Weights of a small mixture-of-experts language model, trained from scratch on English Wikipedia: 662M tokens.
Below are experts of layer 7 (counted from 0) of a mixture-of-experts language model. Rows are named router (the router's row for the expert), up (a neuron's input weights, with its number) and show model dimensions 160-319. Each number is 200 + 30 x the weight over its row's rms, rounded and kept within 0 to 999.
Before each expert's rows: "mostly gets" lists some tokens that are sent to it at least half of the time; "gets" lists some tokens that make up at least twice as much of what it gets as of all text. This comes from a sample of Wikipedia text that the model never trained on. Tokens count by the router's weight.

# expert 17
mostly gets: ",", "),", " but", " where", "\",", " when"
gets: ",", " was", "),", " which", " and", " is"
router,192,199,212,203,176,230,269,225,168,200,135,217,222,230,180,175,184,196,219,230,215,142,281,165,223,270,215,192,202,226,256,212,195,238,184,230,191,254,257,198,192,201,195,184,182,218,177,182,209,197,213,167,108,217,198,210,184,224,187,182,188,171,156,199,157,240,188,184,218,230,183,173,266,185,209,186,206,171,179,127,222,215,167,191,222,224,231,209,152,167,148,196,202,269,231,151,210,122,224,203,219,160,197,117,198,224,178,216,229,216,235,233,199,174,235,203,206,214,148,258,225,159,179,227,163,211,199,197,231,213,213,194,234,234,193,170,262,188,266,163,194,223,203,191,258,226,132,148,226,261,165,199,183,174,187,206,199,161,189,189
up0,195,186,176,160,195,193,204,174,215,212,205,220,195,203,232,223,178,201,192,189,168,161,191,170,226,236,173,157,227,201,193,158,221,210,190,203,154,124,190,227,230,245,198,228,202,202,207,168,217,211,233,181,149,315,217,192,199,202,203,224,115,225,243,198,175,216,208,204,225,202,182,141,160,287,224,195,199,218,213,148,149,176,194,183,163,225,180,245,207,198,171,233,187,249,229,210,223,213,178,228,284,142,228,179,198,141,145,202,261,189,228,195,203,243,199,284,211,190,188,225,219,171,193,201,217,174,201,197,216,199,212,173,204,241,219,139,186,194,245,194,159,242,188,154,233,187,205,140,256,209,163,221,190,192,142,216,171,193,207,221
up1,239,205,198,260,158,211,233,202,228,197,123,233,221,207,226,166,148,185,215,226,204,151,193,219,218,208,201,181,176,217,187,230,170,268,177,187,207,258,238,174,211,211,221,203,213,223,140,181,158,175,171,181,235,231,173,222,128,207,196,142,173,228,208,247,158,216,191,205,191,217,197,216,181,239,231,224,181,195,185,179,214,224,255,170,178,246,203,220,190,211,154,208,196,225,209,164,217,157,240,179,217,170,246,168,210,158,262,215,176,206,198,155,248,228,204,239,177,181,213,242,254,166,186,209,206,212,204,164,139,293,203,221,211,247,186,187,166,242,217,158,175,183,189,234,246,224,225,181,269,153,221,217,199,238,177,232,145,184,206,161
up2,213,202,196,216,187,199,212,216,194,217,186,196,195,170,166,205,181,210,259,188,188,173,197,215,193,202,189,184,200,207,193,187,141,182,208,163,236,164,219,190,198,105,207,211,158,147,210,198,199,160,170,194,214,169,257,146,198,206,199,190,195,178,183,179,163,217,218,233,211,216,205,204,247,231,170,234,187,144,244,214,230,247,205,235,178,150,162,196,170,236,195,193,169,173,243,223,180,260,221,187,144,241,202,181,208,197,230,192,219,183,177,188,195,169,207,202,193,187,188,258,179,194,192,251,194,198,244,215,216,260,234,214,213,187,240,209,180,213,175,194,172,235,183,191,234,183,188,189,217,169,203,233,161,173,148,208,156,204,205,194
up3,249,139,191,202,219,205,119,197,218,155,212,244,198,230,233,221,212,153,208,213,228,172,201,218,238,208,189,207,212,175,256,192,219,209,285,210,266,272,201,205,223,181,204,187,168,212,232,180,190,193,209,188,165,190,195,161,166,197,222,227,154,187,181,158,193,217,212,153,206,222,202,204,218,227,209,209,149,211,174,145,184,161,157,194,233,243,206,230,178,180,205,201,251,203,229,135,137,230,225,190,197,202,200,215,221,290,185,214,186,210,178,201,198,147,185,184,163,177,215,231,232,209,187,255,179,165,248,159,203,176,230,196,208,180,253,178,215,192,253,190,213,245,201,242,170,255,169,204,239,158,144,212,209,171,193,209,218,202,215,183
up4,124,234,216,207,123,261,207,244,167,181,173,245,183,173,192,220,242,196,229,155,236,221,238,204,198,194,251,179,203,181,179,197,203,223,185,189,220,139,204,241,207,254,189,184,179,230,231,215,217,172,231,192,238,166,209,216,184,179,262,228,219,197,175,240,183,179,206,207,131,198,189,173,229,183,165,232,244,208,203,171,224,217,209,209,192,207,202,229,175,202,157,190,216,213,148,214,179,185,210,215,174,200,214,188,222,244,231,206,179,176,204,271,171,211,198,187,187,214,183,212,162,233,179,180,225,181,210,193,193,151,196,199,201,250,227,203,208,206,315,206,176,196,203,178,234,217,145,229,207,175,223,208,208,272,172,179,197,224,223,204
up5,198,192,201,180,189,207,189,213,243,192,205,200,167,216,192,212,202,216,194,222,219,238,195,187,216,136,216,238,191,215,156,213,206,184,255,141,154,212,223,191,192,203,188,271,171,205,169,148,146,181,243,184,222,155,218,185,206,229,230,161,196,201,144,235,187,201,232,228,212,205,191,231,225,188,222,222,197,178,215,192,208,194,252,205,124,197,223,214,236,144,202,203,184,179,168,230,204,193,257,237,169,244,219,178,204,209,198,198,184,181,142,219,260,212,272,208,243,206,176,231,185,224,213,221,241,218,199,179,128,164,233,175,160,234,205,232,180,196,212,218,151,209,152,185,219,228,197,114,190,165,187,218,166,117,159,206,185,215,204,229
up6,145,214,187,257,232,197,199,188,180,210,160,240,207,215,147,192,201,172,244,220,224,146,220,140,210,260,208,177,197,133,191,185,212,205,211,138,202,239,210,251,241,201,216,209,186,123,179,197,212,181,197,161,128,183,206,202,196,195,162,174,239,213,210,204,194,196,192,250,187,211,211,182,193,192,239,192,193,188,186,168,210,211,246,236,132,226,191,180,176,167,207,170,198,151,204,200,194,188,167,193,255,214,217,142,221,176,149,201,149,205,216,240,224,236,161,180,192,197,245,201,188,216,166,223,207,196,252,126,238,173,217,231,224,214,230,196,193,193,187,181,230,202,194,193,158,190,156,193,188,186,178,219,194,194,188,193,182,229,216,223
up7,190,206,198,238,153,233,215,191,226,184,256,180,161,211,227,162,157,227,186,208,219,161,172,190,199,197,141,200,186,188,164,176,212,246,170,261,180,222,197,183,113,179,192,237,172,215,231,203,204,193,150,207,161,143,212,226,190,217,210,192,178,153,247,132,169,166,206,220,198,177,215,192,236,175,196,165,161,137,230,205,254,163,239,166,243,178,167,202,163,229,187,172,212,215,245,145,205,159,235,185,176,218,168,226,177,240,181,240,203,211,260,262,220,161,191,166,132,218,226,226,247,200,258,212,149,171,203,192,155,245,248,173,220,169,202,201,223,205,198,147,232,205,222,215,247,190,194,247,224,209,235,205,198,181,237,216,169,203,194,213
up8,176,229,194,215,162,191,221,227,232,217,161,257,214,234,193,150,163,224,221,195,193,132,191,167,210,233,162,195,177,198,165,178,221,240,186,107,201,222,245,185,224,128,184,231,169,246,221,196,163,169,216,184,199,205,175,260,177,194,189,224,164,201,166,255,219,189,180,225,191,181,177,171,142,245,198,195,188,189,221,214,208,226,261,204,220,179,194,251,217,197,196,194,131,226,189,199,202,174,247,192,211,149,238,184,213,220,214,202,240,215,151,215,223,128,266,172,184,178,176,145,189,178,214,184,189,210,212,154,164,189,219,202,215,241,217,193,172,238,225,208,164,192,166,175,278,203,255,221,210,198,202,284,210,188,154,197,177,177,202,196
up9,161,176,197,231,175,178,184,212,178,178,203,194,241,231,213,218,183,213,179,249,192,198,240,195,232,194,203,174,194,128,238,177,200,189,189,267,230,137,205,214,243,128,208,172,163,186,186,228,230,181,212,176,202,195,241,201,183,193,169,89,189,218,208,169,156,260,228,196,183,186,228,235,214,141,198,201,158,194,194,279,194,224,196,172,225,270,180,214,225,192,211,196,213,200,194,167,187,175,178,203,190,179,232,181,201,180,172,189,202,210,164,206,210,164,163,211,200,156,179,256,203,190,105,243,237,157,202,197,269,208,181,210,194,230,190,185,218,188,211,150,184,229,242,161,240,179,195,196,166,246,188,216,176,211,266,208,179,208,220,236
up10,199,190,147,233,183,226,229,218,186,139,190,199,213,186,173,150,201,173,181,227,198,244,217,212,204,205,275,217,216,223,254,183,188,249,219,186,172,195,216,218,186,191,223,221,221,179,150,175,174,207,189,178,198,194,166,223,151,165,177,185,161,172,215,214,179,197,242,184,195,198,240,195,255,212,198,151,172,197,206,199,161,203,201,179,277,141,188,184,167,215,228,198,230,186,190,164,163,271,228,194,194,185,240,150,233,223,221,191,181,209,199,202,178,153,256,223,199,207,212,209,175,199,215,206,233,193,114,172,191,185,209,203,234,217,176,236,239,173,250,159,176,198,253,213,206,203,214,221,205,197,181,215,254,141,234,259,179,197,197,204
up11,213,195,183,185,203,178,177,185,174,203,196,190,218,226,223,181,191,163,145,207,197,198,245,199,202,220,210,160,203,130,269,156,280,217,184,157,246,203,195,206,206,159,201,168,237,230,239,236,260,173,227,156,118,202,214,214,155,195,202,172,224,209,181,219,148,256,239,208,245,217,253,198,206,201,191,223,211,223,182,233,157,217,208,166,248,233,195,189,206,181,162,161,211,224,216,87,157,236,209,230,184,225,196,205,211,170,176,212,171,188,153,265,223,171,164,189,210,174,173,160,239,177,176,229,220,163,181,218,266,166,154,173,214,201,165,253,269,189,270,200,221,175,221,181,190,236,181,160,213,206,178,259,212,208,244,201,207,201,214,244
up12,213,235,165,235,223,189,231,219,248,248,214,219,171,188,208,198,164,219,177,247,198,158,175,238,222,173,200,167,212,167,217,194,162,204,194,167,225,169,201,216,159,123,202,200,142,130,170,199,220,190,207,189,183,228,254,185,245,196,188,168,200,237,188,176,165,207,180,232,175,247,198,171,179,210,178,209,145,187,205,171,193,229,191,210,166,183,222,266,213,178,170,206,236,184,225,209,242,213,135,203,169,261,234,159,218,159,159,225,212,213,207,207,193,217,170,265,163,189,191,193,212,222,216,186,198,209,216,206,176,226,228,190,178,148,222,233,191,200,175,193,226,166,223,162,223,208,225,198,193,182,180,193,196,252,154,184,165,201,203,200
up13,183,224,166,151,213,230,240,227,188,157,180,198,186,208,239,199,169,211,244,175,231,211,178,184,203,257,209,216,197,159,187,213,234,255,271,165,223,163,222,179,170,199,219,190,236,225,205,152,175,185,226,208,194,204,159,228,212,202,220,159,191,176,191,259,201,199,202,203,215,218,205,150,204,193,241,227,182,220,178,164,125,236,142,159,217,154,203,223,234,192,162,254,210,164,189,202,243,197,182,215,244,147,256,173,214,176,189,221,172,209,230,196,218,207,181,266,186,181,163,221,219,193,235,161,216,235,221,163,230,218,245,154,227,202,160,147,131,188,240,165,193,145,218,213,144,178,178,170,214,211,247,206,174,212,202,230,230,190,213,193
up14,142,208,183,183,174,210,189,169,183,151,196,205,225,177,216,242,207,194,155,244,198,216,189,240,173,195,224,200,219,216,213,183,216,200,168,226,191,145,213,222,187,201,206,259,132,179,206,219,218,216,193,188,171,209,242,237,189,188,240,213,194,236,233,238,173,190,239,183,233,242,226,223,184,178,220,235,167,238,192,199,261,195,205,158,160,241,225,240,149,175,202,236,211,207,138,209,89,183,182,208,150,212,93,174,184,257,152,185,220,215,259,147,214,220,276,219,240,194,191,224,198,200,218,194,264,181,206,238,239,201,187,167,199,196,177,136,217,228,199,205,190,244,143,158,227,193,222,203,207,239,205,224,196,186,207,165,177,217,222,214
up15,183,180,174,226,187,230,176,190,180,179,225,210,228,158,186,221,237,172,155,147,161,231,226,245,241,213,205,244,189,245,186,202,215,214,211,192,218,208,211,173,196,171,212,209,184,165,184,201,197,182,217,179,197,137,177,228,164,184,142,219,246,250,161,186,212,206,222,183,156,191,191,194,181,244,170,212,176,205,192,197,187,202,184,180,249,205,174,194,216,191,170,179,213,162,212,195,170,211,245,219,266,184,224,240,185,236,198,217,211,173,234,213,164,191,245,221,226,155,218,226,172,181,213,230,163,168,177,194,211,155,264,202,137,209,148,190,224,291,217,222,264,196,218,216,230,256,175,237,204,162,218,170,203,138,173,210,222,227,248,193
up16,215,213,193,140,176,156,235,191,192,208,176,180,183,256,215,164,180,226,191,189,136,192,199,111,200,239,176,213,199,211,210,171,256,205,186,232,195,187,194,208,197,191,202,154,223,215,201,195,208,202,182,189,173,287,174,210,185,217,198,220,169,187,255,220,187,218,182,206,249,203,177,165,199,160,133,201,181,227,181,172,168,174,226,196,189,198,211,241,151,201,213,154,197,153,243,191,149,204,161,223,239,175,220,175,202,180,199,197,240,226,153,166,206,177,195,262,146,171,134,198,178,169,188,264,182,165,193,168,212,252,252,150,192,162,195,181,170,245,265,187,159,190,129,194,226,230,199,168,237,212,213,218,219,192,141,197,211,193,211,208
up17,215,173,169,219,205,174,224,224,202,206,185,204,259,228,158,213,175,193,229,220,218,175,235,215,170,214,215,220,166,148,260,244,211,196,238,193,242,196,241,225,222,165,211,128,228,178,211,214,220,192,153,203,147,255,218,247,155,198,168,162,116,213,164,230,151,234,190,210,231,195,192,164,213,162,140,193,221,173,250,240,217,196,180,206,199,207,244,194,201,156,198,145,200,186,199,195,212,202,212,150,247,162,204,174,195,208,158,199,149,191,183,212,196,233,207,243,196,136,189,168,173,205,148,211,202,196,220,238,189,246,240,289,182,202,180,170,173,205,174,213,216,226,198,211,179,143,193,183,173,231,169,237,219,191,236,206,150,211,195,198
up18,203,195,208,257,185,204,214,204,269,207,199,221,185,210,171,169,177,202,210,170,236,184,209,256,194,189,201,208,147,107,156,188,196,252,198,233,189,212,210,232,154,166,191,222,152,241,175,215,210,217,193,214,184,181,190,217,229,220,175,204,122,196,242,211,172,197,183,163,175,251,208,222,170,210,142,240,225,133,263,295,175,231,217,206,164,185,224,313,224,208,221,168,206,171,216,199,249,155,199,216,217,221,137,201,202,213,220,223,224,222,200,159,224,153,208,225,154,223,210,132,214,187,173,191,161,217,194,213,210,182,218,241,155,233,180,207,198,119,161,156,218,191,207,218,198,144,198,215,143,198,210,231,199,227,231,179,237,178,264,200
up19,173,145,200,166,203,189,177,197,191,195,217,201,143,219,176,189,215,210,241,174,213,182,176,175,221,216,174,178,177,244,234,227,199,179,200,185,188,199,202,202,196,237,200,222,147,214,142,175,235,207,222,217,170,225,206,135,192,223,238,177,192,255,184,204,167,278,202,207,213,231,225,234,220,262,179,184,180,225,203,183,189,198,264,163,178,166,238,233,227,200,166,174,196,197,221,176,170,242,194,214,217,233,119,187,178,187,192,207,124,249,137,139,185,174,229,238,222,222,191,167,267,190,190,213,219,171,132,198,201,197,198,170,248,163,200,236,207,167,187,150,157,161,214,201,215,263,172,135,242,201,177,188,182,254,204,208,197,199,170,176
up20,194,222,191,185,199,203,164,198,178,246,173,230,194,226,204,178,221,172,203,120,253,186,246,131,247,215,178,139,246,237,209,209,182,196,217,285,196,173,209,246,248,184,198,166,238,235,201,227,228,176,219,204,200,188,230,201,219,196,223,193,200,132,153,205,198,195,247,213,162,204,202,202,187,195,179,253,195,132,203,207,189,206,125,216,178,230,166,268,226,202,202,213,234,217,220,182,215,182,258,155,215,224,176,201,216,171,246,220,206,205,206,196,202,207,245,144,140,229,181,187,195,164,186,224,200,190,226,184,216,277,194,199,213,193,194,222,188,227,210,200,199,228,178,193,155,227,205,190,165,202,186,176,197,139,184,155,237,201,250,206
up21,184,196,148,214,171,206,233,192,185,178,158,227,231,161,175,169,264,195,206,174,149,203,197,205,200,175,189,224,212,212,237,210,308,178,184,175,217,218,230,229,203,214,206,249,181,150,168,160,216,213,178,125,207,237,266,155,167,194,187,203,204,213,178,276,183,244,210,211,200,231,201,209,189,172,217,231,218,193,205,180,175,219,128,185,209,236,184,150,234,195,195,192,192,218,216,182,122,212,266,166,230,273,189,197,207,219,196,205,246,194,233,229,203,208,253,181,243,189,145,207,175,203,152,205,230,186,184,236,188,204,208,212,206,245,165,182,247,246,213,166,243,187,201,165,224,217,185,155,226,151,179,238,198,133,189,202,174,241,193,202
up22,197,221,200,225,221,213,216,219,215,253,162,229,178,198,141,170,185,219,175,187,174,266,228,185,187,159,205,190,204,212,241,178,245,187,220,192,173,209,216,222,153,90,173,196,182,242,137,217,184,203,203,183,208,242,202,227,216,205,163,220,195,216,227,153,180,147,220,183,205,199,166,260,219,165,214,214,182,189,200,178,199,174,149,202,212,149,195,251,157,186,213,184,255,187,200,216,183,190,237,177,219,209,233,196,206,188,194,173,215,194,240,227,181,167,250,206,125,215,204,188,153,200,190,267,232,216,167,183,161,246,216,205,186,204,192,172,199,172,250,176,268,154,194,208,180,286,199,167,196,212,227,167,214,260,201,164,204,210,170,268
up23,181,189,175,236,183,205,239,230,207,135,212,204,126,225,180,121,184,195,195,181,192,183,203,207,205,137,198,177,226,183,234,208,187,233,129,215,233,138,181,259,179,208,232,232,240,211,215,198,223,196,168,233,117,165,203,159,189,211,205,138,188,169,237,184,192,192,210,245,135,193,206,187,196,223,176,190,216,181,209,184,187,232,184,164,241,219,195,250,155,212,217,173,256,217,192,173,163,230,213,179,211,241,190,181,235,180,175,228,170,212,194,277,186,180,192,183,195,188,159,155,225,184,206,230,213,189,187,214,232,182,171,214,238,144,156,223,213,205,249,169,228,193,240,198,191,155,213,201,211,192,199,230,216,249,219,189,174,194,231,181
up24,191,207,210,194,179,219,183,217,231,209,209,215,176,247,168,141,233,213,180,213,174,213,245,216,204,208,178,197,189,188,163,158,196,238,267,162,227,246,170,174,212,249,185,129,244,207,220,180,228,199,193,221,259,194,200,213,228,230,160,192,215,159,191,257,179,184,181,146,219,166,203,187,188,173,111,219,209,195,222,213,211,183,191,209,237,167,218,241,211,183,200,175,197,186,206,182,206,186,197,207,200,247,196,180,227,275,215,215,236,212,168,219,170,136,227,205,196,205,151,217,191,164,212,185,199,149,185,169,184,177,185,209,162,215,181,202,219,187,234,203,156,196,179,212,172,167,204,177,140,227,193,177,178,217,160,211,168,209,207,170
up25,133,215,196,144,162,159,210,229,201,246,214,182,168,219,223,205,182,162,177,219,210,152,214,171,239,203,198,182,222,187,193,166,189,184,195,229,170,180,174,229,245,217,211,214,216,209,184,190,246,201,200,175,244,174,228,163,244,199,233,186,182,207,197,230,177,196,217,155,240,216,195,193,204,204,198,197,252,193,216,218,203,250,192,145,277,245,210,226,214,211,203,187,166,203,205,166,208,178,180,219,165,226,195,145,182,128,166,214,260,170,207,200,179,210,183,170,199,233,178,180,248,215,175,226,165,167,177,218,188,213,242,195,216,215,160,189,251,173,251,136,241,212,186,184,248,234,200,167,235,204,163,212,151,211,177,160,142,211,194,197
up26,135,257,185,214,160,200,241,184,225,208,194,152,215,155,205,167,224,149,257,148,199,202,196,187,213,215,236,229,208,196,172,219,228,237,232,195,205,153,228,180,191,131,210,176,190,161,169,265,256,170,180,126,222,169,201,235,140,166,227,147,167,206,217,181,182,177,236,241,196,172,220,242,245,195,209,187,131,206,210,206,157,231,190,168,204,155,208,215,214,199,166,200,231,205,234,156,188,149,236,217,236,192,183,167,211,195,245,212,212,181,204,209,240,173,221,245,136,177,185,163,258,175,224,252,172,211,176,180,184,245,240,184,213,219,193,173,223,219,215,209,199,198,212,221,203,199,190,203,179,227,195,211,170,102,212,225,198,220,209,219
up27,195,171,173,205,147,215,176,177,230,220,201,176,241,203,222,276,239,191,182,218,215,215,184,178,237,223,158,240,218,118,254,182,234,217,244,201,161,192,199,182,191,174,173,206,204,198,179,221,196,201,246,172,269,223,206,182,212,200,228,196,156,185,152,191,147,162,198,212,239,247,186,209,181,249,242,232,215,181,215,232,232,187,164,161,225,175,186,259,233,158,190,188,127,212,246,197,228,230,193,229,264,185,184,186,211,164,213,185,204,176,183,216,246,211,217,170,201,193,155,195,178,195,181,249,189,166,223,244,257,168,214,215,197,193,185,188,216,172,163,212,191,241,198,226,268,169,151,220,256,156,147,234,180,165,171,161,170,196,174,200
up28,181,188,179,150,205,189,228,207,225,191,251,213,139,268,251,197,243,185,199,170,206,146,234,193,188,270,200,197,202,191,267,161,272,217,180,200,157,210,220,197,209,267,225,211,203,176,173,182,222,157,258,170,187,260,232,194,220,194,188,207,209,168,198,199,162,241,208,183,222,194,237,180,193,209,175,220,218,204,192,165,219,190,167,159,236,282,191,260,206,232,180,201,205,222,144,178,138,143,159,199,176,202,204,182,207,183,180,210,222,213,158,227,189,172,175,178,204,166,176,252,183,206,169,262,144,192,173,245,193,187,198,202,195,196,213,164,260,196,165,159,235,194,223,183,254,221,213,182,232,225,153,164,210,214,160,227,160,201,245,250
up29,218,193,206,157,159,201,199,196,202,267,170,194,148,225,181,210,139,191,200,203,220,150,247,178,178,215,190,206,239,247,228,204,194,232,221,170,189,208,162,237,199,197,229,196,156,166,151,185,212,228,189,143,106,270,192,109,217,201,257,227,221,177,241,261,178,273,199,180,237,219,216,191,181,189,185,197,243,177,217,150,253,214,220,182,189,184,245,219,170,198,164,210,205,167,211,207,219,239,195,226,206,177,231,224,206,201,169,210,141,213,141,139,172,198,176,195,190,138,185,158,186,216,189,189,198,192,146,160,167,190,193,194,232,143,201,185,210,174,219,169,170,194,233,207,180,222,191,197,230,243,212,193,223,211,204,240,200,189,183,191
up30,184,161,186,236,164,228,237,149,199,216,160,191,184,228,165,206,182,205,233,282,245,222,222,173,168,221,161,179,269,187,227,186,198,226,216,209,215,174,204,226,211,210,227,178,165,241,170,198,204,217,170,187,207,246,200,199,182,200,216,185,114,157,204,198,152,229,210,230,247,204,240,240,195,199,228,204,205,220,189,197,212,199,213,183,223,240,199,230,129,199,177,259,216,231,196,178,181,226,239,204,147,211,211,145,197,188,205,217,165,246,193,238,212,219,188,212,175,103,209,218,251,181,199,198,216,170,264,236,275,252,195,227,227,157,173,193,237,130,149,161,213,223,171,197,190,200,215,189,210,196,159,185,216,210,212,172,187,199,182,237
up31,242,265,213,183,169,220,217,204,163,158,190,178,213,184,169,199,198,169,185,148,227,201,201,209,187,155,247,193,215,202,239,164,203,212,201,176,208,227,226,211,240,165,202,175,137,195,162,242,233,187,229,203,149,152,179,242,192,208,199,160,227,174,216,188,173,173,210,221,154,214,232,218,173,231,199,209,191,241,180,221,207,197,219,166,181,245,186,229,153,174,190,165,188,235,227,183,187,231,253,203,160,184,158,181,225,199,209,204,164,184,203,112,138,264,244,143,175,199,173,144,251,183,230,175,213,170,150,198,254,262,202,201,222,207,156,194,192,201,227,196,186,120,209,239,193,157,161,172,191,248,182,212,145,200,154,187,197,198,209,245
up32,206,176,167,216,198,242,207,202,194,214,177,196,195,269,179,176,183,155,218,246,178,201,195,202,165,209,229,160,223,178,206,195,206,209,163,244,186,181,198,196,251,169,198,173,230,210,170,188,233,189,204,214,218,288,251,245,130,168,291,191,188,217,202,214,211,191,221,205,249,183,211,251,168,197,239,179,212,217,196,199,166,178,136,172,212,182,212,180,176,232,204,217,184,288,183,162,166,199,214,165,165,195,179,180,209,217,183,210,162,199,179,200,204,199,161,200,173,172,239,197,246,181,169,199,191,164,217,206,254,227,162,171,226,195,169,183,243,143,185,154,226,233,154,203,176,190,189,179,200,187,185,205,175,251,216,242,148,204,219,202
up33,266,228,192,166,189,173,205,204,212,211,219,230,252,230,198,216,204,216,281,185,178,196,205,227,202,220,187,190,195,160,155,195,181,185,243,191,164,218,208,233,212,213,216,198,200,236,231,186,185,234,179,163,183,260,177,241,237,166,173,250,178,184,248,253,175,237,215,154,228,244,248,179,169,160,220,240,217,198,225,154,251,221,233,153,190,165,186,232,217,188,209,218,214,181,217,193,259,289,171,142,231,223,237,240,216,158,176,224,175,209,165,180,252,287,233,175,224,209,133,193,191,192,175,222,251,187,202,158,197,239,200,239,190,146,150,191,169,165,237,209,184,197,141,156,222,188,197,249,159,185,173,192,211,140,180,182,223,200,174,216
up34,173,252,222,222,140,200,192,226,209,169,192,210,225,235,210,182,187,231,227,173,233,204,200,240,153,225,209,208,234,198,183,208,173,196,161,244,241,221,190,188,187,225,205,189,219,243,154,198,204,202,237,173,240,223,213,170,232,209,226,204,211,151,187,232,175,228,188,190,227,211,169,222,206,91,194,210,230,191,168,171,231,205,186,147,241,192,210,257,142,166,224,284,225,165,189,230,200,132,182,225,181,181,220,185,216,270,203,205,279,175,247,195,159,248,224,224,126,220,215,236,230,165,171,215,219,194,196,212,209,237,234,210,164,212,204,204,171,175,222,225,243,212,222,181,202,188,225,172,194,203,205,205,192,169,180,176,132,191,182,216
up35,162,171,218,225,150,217,212,211,178,188,232,195,190,182,188,217,213,226,199,246,212,207,199,161,175,164,261,216,219,237,195,182,202,192,240,228,202,164,220,184,233,213,212,249,178,265,230,216,203,214,193,145,213,170,198,200,173,189,204,170,229,180,147,146,191,199,217,138,165,209,201,215,233,211,188,170,213,227,215,169,200,210,213,185,156,291,232,184,202,185,198,203,230,191,155,196,222,221,206,226,181,199,194,193,205,253,177,191,184,184,232,206,199,219,248,222,151,200,133,244,230,182,212,211,163,216,190,199,281,141,237,165,191,214,248,226,199,285,263,184,173,216,242,170,228,239,167,223,198,185,190,246,178,181,227,202,192,177,163,182
up36,164,187,197,250,195,194,151,207,252,213,186,231,190,226,183,186,170,231,205,198,220,220,290,264,195,238,197,175,177,244,220,228,188,218,178,198,216,215,218,223,188,209,191,254,160,204,195,161,162,169,162,209,174,254,217,208,177,192,173,177,211,159,202,159,199,224,204,202,166,224,209,178,236,164,198,218,165,144,191,196,257,209,247,185,174,200,191,210,187,179,160,150,215,139,217,183,198,185,188,180,176,199,248,161,195,215,225,185,176,229,138,208,208,229,242,182,177,198,226,237,163,220,197,197,254,173,227,212,158,202,259,249,195,169,158,201,222,201,222,218,185,219,177,219,193,177,174,202,225,157,205,193,176,181,178,227,192,186,254,203
up37,199,217,194,220,207,168,201,200,273,194,180,182,263,167,204,180,157,217,169,254,306,192,233,176,227,250,172,200,179,159,193,199,201,197,222,208,204,221,181,221,243,186,199,221,143,227,179,213,199,193,243,181,204,181,201,260,212,186,244,204,234,216,245,223,182,154,192,203,199,233,222,172,198,173,176,217,210,235,225,162,166,219,223,182,234,176,154,214,235,162,167,235,225,180,167,174,237,133,208,172,184,219,176,172,212,178,203,200,286,200,169,246,246,152,191,236,180,195,234,180,204,178,148,231,127,220,221,194,156,231,234,177,236,166,192,198,250,189,208,231,215,223,190,166,212,197,181,149,206,214,177,292,183,226,251,231,200,176,197,223
up38,203,209,210,221,216,237,198,198,232,182,227,257,247,217,202,182,210,204,213,165,251,156,182,180,186,167,185,162,208,139,105,208,171,232,236,181,241,313,211,210,262,188,224,208,205,186,199,187,206,181,194,196,159,181,250,212,184,210,243,168,180,188,165,212,190,215,228,210,230,190,202,215,132,270,243,179,200,131,208,195,185,181,226,195,191,201,203,203,209,175,205,178,172,250,230,133,220,222,212,230,158,187,236,216,214,213,173,206,194,184,184,199,233,223,209,186,183,209,238,233,202,190,234,198,191,183,223,159,189,208,259,229,252,167,234,184,251,141,227,183,196,257,158,202,227,188,228,200,162,173,174,259,144,210,200,196,167,190,192,200
up39,136,229,198,243,151,243,207,200,203,195,195,212,210,202,180,199,184,220,202,197,275,183,258,193,123,214,211,193,218,190,206,193,188,240,231,197,190,212,185,255,206,193,176,150,168,226,239,186,209,227,170,92,203,167,182,227,191,204,227,188,232,187,199,200,186,185,194,209,129,191,185,162,254,116,227,185,174,221,215,180,205,219,148,220,209,218,206,176,148,216,184,211,220,236,157,206,196,156,229,208,179,201,199,145,213,218,196,207,190,194,174,210,122,206,170,242,165,223,251,217,237,184,171,197,187,203,227,194,225,189,218,217,195,177,185,238,205,256,255,154,182,208,245,227,206,166,222,190,240,213,210,241,203,222,155,208,190,204,158,211
up40,197,225,194,176,214,219,176,221,211,96,201,174,161,249,237,143,219,195,249,189,241,187,174,183,212,189,225,171,154,165,163,216,175,225,224,226,201,178,226,215,203,223,178,222,215,163,209,127,205,167,231,206,161,194,240,282,206,219,220,165,217,198,188,174,185,217,161,238,225,193,174,200,191,241,171,156,160,164,215,198,216,248,234,248,134,170,201,197,177,214,212,180,179,192,188,222,159,201,187,226,303,211,200,172,200,250,207,214,194,233,120,248,254,198,225,186,191,205,228,235,194,211,230,196,124,197,166,211,181,210,146,173,175,194,210,213,174,191,155,187,209,229,117,214,267,220,186,182,170,165,153,208,179,186,220,190,173,176,214,204
up41,167,223,181,225,179,213,167,214,185,192,168,219,230,189,203,203,169,217,154,198,219,190,208,185,210,225,224,173,198,128,215,199,202,213,168,155,251,213,211,219,220,174,215,205,145,167,204,193,196,161,195,170,163,171,203,257,165,189,176,134,241,209,194,198,121,240,228,215,174,244,207,217,193,187,241,201,145,215,202,198,191,230,258,231,160,249,208,158,158,205,191,189,208,206,196,192,206,163,166,163,267,240,230,184,196,170,189,191,238,211,180,200,212,238,184,160,209,172,245,240,218,202,113,196,221,203,252,208,228,194,211,199,231,225,199,200,182,210,188,183,202,241,212,202,196,187,191,197,166,174,200,220,163,226,177,222,168,240,229,206
up42,156,209,184,249,182,206,194,223,163,232,198,229,192,199,186,149,215,210,202,258,226,181,215,268,196,179,197,208,178,211,226,204,235,224,184,181,208,187,209,183,181,228,191,160,201,219,224,226,259,199,180,156,123,175,202,203,193,203,197,167,238,220,238,265,184,198,234,196,152,220,181,199,203,200,196,254,176,158,212,219,227,204,172,202,222,248,160,169,188,204,131,184,192,190,148,216,206,180,224,179,196,230,204,169,227,208,214,204,194,164,168,191,200,119,243,270,161,179,184,162,163,194,210,166,212,242,225,197,219,198,182,208,220,170,165,239,224,232,238,194,196,172,232,167,181,181,217,223,184,219,222,245,194,195,165,213,184,178,143,233
up43,170,171,172,202,191,228,242,195,207,150,197,201,257,214,133,201,192,225,224,214,226,179,207,193,199,247,219,163,228,136,201,203,182,200,223,138,243,211,187,188,166,166,223,247,152,215,159,176,215,171,198,224,190,138,240,286,196,200,225,152,184,222,167,219,198,208,190,200,183,220,188,176,200,246,196,200,180,160,192,215,243,241,263,221,154,168,194,208,201,209,176,210,197,201,176,167,192,203,195,203,197,174,192,164,196,206,241,200,85,172,187,190,212,203,198,155,199,206,234,215,224,207,175,176,177,202,206,163,164,209,199,202,185,243,178,166,165,160,138,226,230,288,204,211,227,238,221,240,207,206,178,184,172,189,207,223,148,210,233,210